Experts of a small language model.
Size: vocabulary 5150, 37.1M parameters.
Training: a variant of SOAP for the experts, 293M tokens, 6468 steps.
Below are experts of layer 7 (counted from 0) of a mixture-of-experts language model. Rows are named router (the router's row for the expert), gate (a neuron's input weights, with its number), up (a neuron's input weights, with its number) and show model dimensions 0-159. Each number is 500 + 25 x the weight over its row's rms, rounded and kept within 0 to 999. Numbers have three digits each.
After each expert's rows: "mostly gets" lists some tokens that are sent to it at least half of the time. This comes from a sample of Wikipedia text that the model never trained on.

# expert 45
router:505557500545532480528501497518471547531523478490514495512553506542542476528484497474463479468549487479524530516524500442515477511478512516529476570504477497478492504467556498521455510486499528496515505478480496476477535500511485459532489550505504493534466543508502492515514486487537521525483474495534485463511526512518514477511473504476486493489484506503488529512498530490462510462510551531491505509516544474471485525507536539531502462494516500522504512486511536499444506518491509
gate1:520503490538551501520486465498467519485496483468488524499477473524467486513500527492539495506503459432476499513514533455540523501439437509501489527487521491460519490483533508485511509486514455558498478488517524502524470519503475576524486515549474469479531521504500477480555500493486466505486513473501481553489507503479502483505492496493486492525507538502488501505466472540490511506526484497492489494529537533418482511522510497531505476481494546501500508494522481509506525521496476
up1:506494473486470481522518487509531508517520520488485530453489510481517546468476501502520529497511521489462497498509511509463496492496532474505487471534461467511466492522499485561519531490520560463462482465495516537488516480508523473468541505534519510552448457522506467486496525529500495470467507483478497488479480491506518492515519511457561524546521443496543512517524486492501513468489485473518482507481531472550479510473522480524498521508505510553495494544486448497512464479503504
mostly gets: "ic", " Mic", " gold", "ientific", " gran", " init"

# expert 16
router:511524473559519508509505497517455501551557441514517502535498516511523476481525503489496507454498508522519501507496527474518496523469495518486499517483453513514530474455500507549491458495480527505522474514458502525498537480518498470540480502506509537529485535494500482548526498500537527555481476516555452476487548561485529501519488522480508490524531553547491463513504463515486509501520522503515500500513488484463473525487519492512510481481528518496480517523517490524483512500503554
gate0:522529494528549509524452482483475544562571486485515500512472520468500480507509538441531512477471523520481481534481472473496454499500499492513546519478524491502512529525490525549486498473491522501525545515472524486525491482537503523484428486488515510480466509481516480486513520455508530499499512479498514546473510516523502528515486502493485476541506528520536559503517524459479536498516516491507503457518522480458483528490500519484518499490517528482510480527491519461526533503511509
up0:494489528517491481546473510507495509501517485539511495483508521498494487461474498504501481511496528484495493480529527486500523437499489471501475481454495539482475523487483461511497519485488455508505526473499482485475485527484502500520522485504498462459502515517534520481488455447500535469499516557504498458505480452464480502506479515513453483525490458472442549497532519516465498512491549540524522504482488507466478459490518527543559561487506504445501512492494534488507480482512458
mostly gets: " dis", " Los", " Bas", "is", " bas", " im"

# expert 40
router:520509459532527497488482497479486532508557528498511450474551538463494448517508462492517507454572525498562522537510476487500529537472476482494482533496510499534511497524489482503436509496512517480509493494513493483517510515468497470524451510493495508516457530528475516516502507497496503511496498486523452511472519530503557510486454473473491485496494515521508513498512519503454500419486547521487475503541540526469517510529514528509513499499479493523507495483526530502498498502493522
gate0:488481461513529479520503457511502517500496497539472500467518486466523509541463455522527515479521559520495475506492468514458541482457513528482470521470484489472505513527529501536476527496504508513478526487519483473501535474526485495484521465531479518504486521491525495518542539483462474543523500504516493488505519508505548518515524498451535482513468474492469526508514512469528554486498525507541506514480523549522506462505447496534491476500491489495505528522457564499486453534502484
up0:504485510512478476490497467558495486481518495492481507508480537515490493525499519500469507470512452488509521531482476518532497508491461546510525490487506515483528517449510515441513511540511507516479496470517459521468499502525469475487499481509486480549524496491513506490522503523524476436513467558470523472487503507507435455551485511509481519486481493492480467519527443480452531493500509475486475517496498477485510526450510526464474517511544526489542525457509488541483479478466485
mostly gets: "–", "/", "−", "-s", "-y", "-f"

# expert 21
router:500536499510490469502521497529467494553530463542491486512476521557515498490476539523503530469527481499531536516450529468505476512520481486495535511502515490488482470467500504541486481508493483526461499541447487484550506500501482495503479487482474516540491521515509496507474493483536543484469487454508455477482530509501534460534474498510510502516501494514470513532514522510489517528531529501508511461508565519481487505533562512498538486487482500502491542513471569479496507456512531
gate0:487494461536521479511519505543459472487519539483513541484500533477526522525507506498470490478513509532471543477485521501536522521520485525535494504530509516520468439452516526506496487435521476512484500489506463480519543538521519499496548469468491494546528483504514487497533493468543538506497487500526533471507503525515506483505491492525487489474510476511500515499506519501500531493476512492502480489529537547455507517503515451473533479442472487525503528537527523436461531482495507
up0:510529491508512500519470476480536503507471502512475498537509465517480541537525488519506476502503523516469520516530490498481468456473517518481496520480458492477489510514500490492477525549509511467501476489546451487477483502488504576508486453532505519488525534487452466528525529537457476517528473515459477528481488445499490485500512479491481476489524556506508516519497524512533494539482513517505481478528482483555511538521499569521447506516497513467507492507453490512530491525518510
mostly gets: "est", "ant", "west", "ew", "ess", " past"

# expert 26
router:490531493535496496485541495517513521484556468504519493508517513450527492514473457506495541534507461489518505502512517463512461530455519479478491528496478457525523428504497538521479494478487483487506524512470476493474534494480495506477498536501521524534474519477516489533515497440487535529494498488527479517520554511479454502487474503477469490532549545541505527458477469502519518488497495506496512476549511492493492490463508529509490476500540562494496541507491521530471500474519526
gate0:494494431477458499532507466512508480467491513486473502501474510517533518472488498479525464536481516496531489549543528505532507468510516505511475557467478489498513454517504527557516512466510538452517479485489544529509532496501529515475477458485479498457472480470479487491512523488472475492455497520499511494519496500449486528477526484509518491499550523547534531501509519496551485456525503492471492504497535504486481508470537502483503521497454475486469487494536523476509445506496486
up0:506461531476540439495507531466539488529482487525524518527536511500499488526529503515493537480528503503510545484497482512511499511461472491473477495489543491480499551512475497468490481512494519533478524511525480476528491526527491542535519508508512484530520519463530464533499466483552495509523516468501515516452537489572538466507520471479486539502511510443476498489464470499497499538472515502509526479491498467538504465499502459508493483523483488491494513534501470520492561501469540
mostly gets: "ics", "ities", "ations", "ments", "ians", "ices"

# expert 23
router:474540491517503483469480501532519519515531478519504502493491516467503489527508470510487513460557502552525540515512536446502485555462488493521475515433510501487486501472491516523501460492502468483509484500502509504487557535498480509534509522505461525526544537526488501556494479507484507529505474520524483427471497530497506500545500534493479511502502522504512509504517477494476506488522484511493500489508518476489552520476519526509515490463575529493519519473537553508485490455507517
gate1:496548494512565516494484483542536493494501486515508497502457526517466493520516503507543452497478534458520532527455478488493504506530532525527481502484526460516496502451506462482504528503550514527490492460471537477512535484472522530487451558469505529463499512492531504519466471490499501505491512519507525505492482499521514515506477477490488456519495506498518530496517484467491534523532483512504519459475496450507506514485461485518508468560469471476507568472494495457517492498476505
up1:537471498534508545544532451448523482530476479506475502459472483492534512485528518529537500542482482473471449535551519534492523488476509518481470510514475549529499513509483471497506507567523515486521503535475463485517462474529489488542517532464494504508501505499489532525506516496529509517495510504486542529498499440495523509484504542494499500547547497525524509501508472501504487518492517468529489511496468483486497494571470503534486507490481492473493496537511474493473500496532536
mostly gets: " million", "um", "illion", " sum"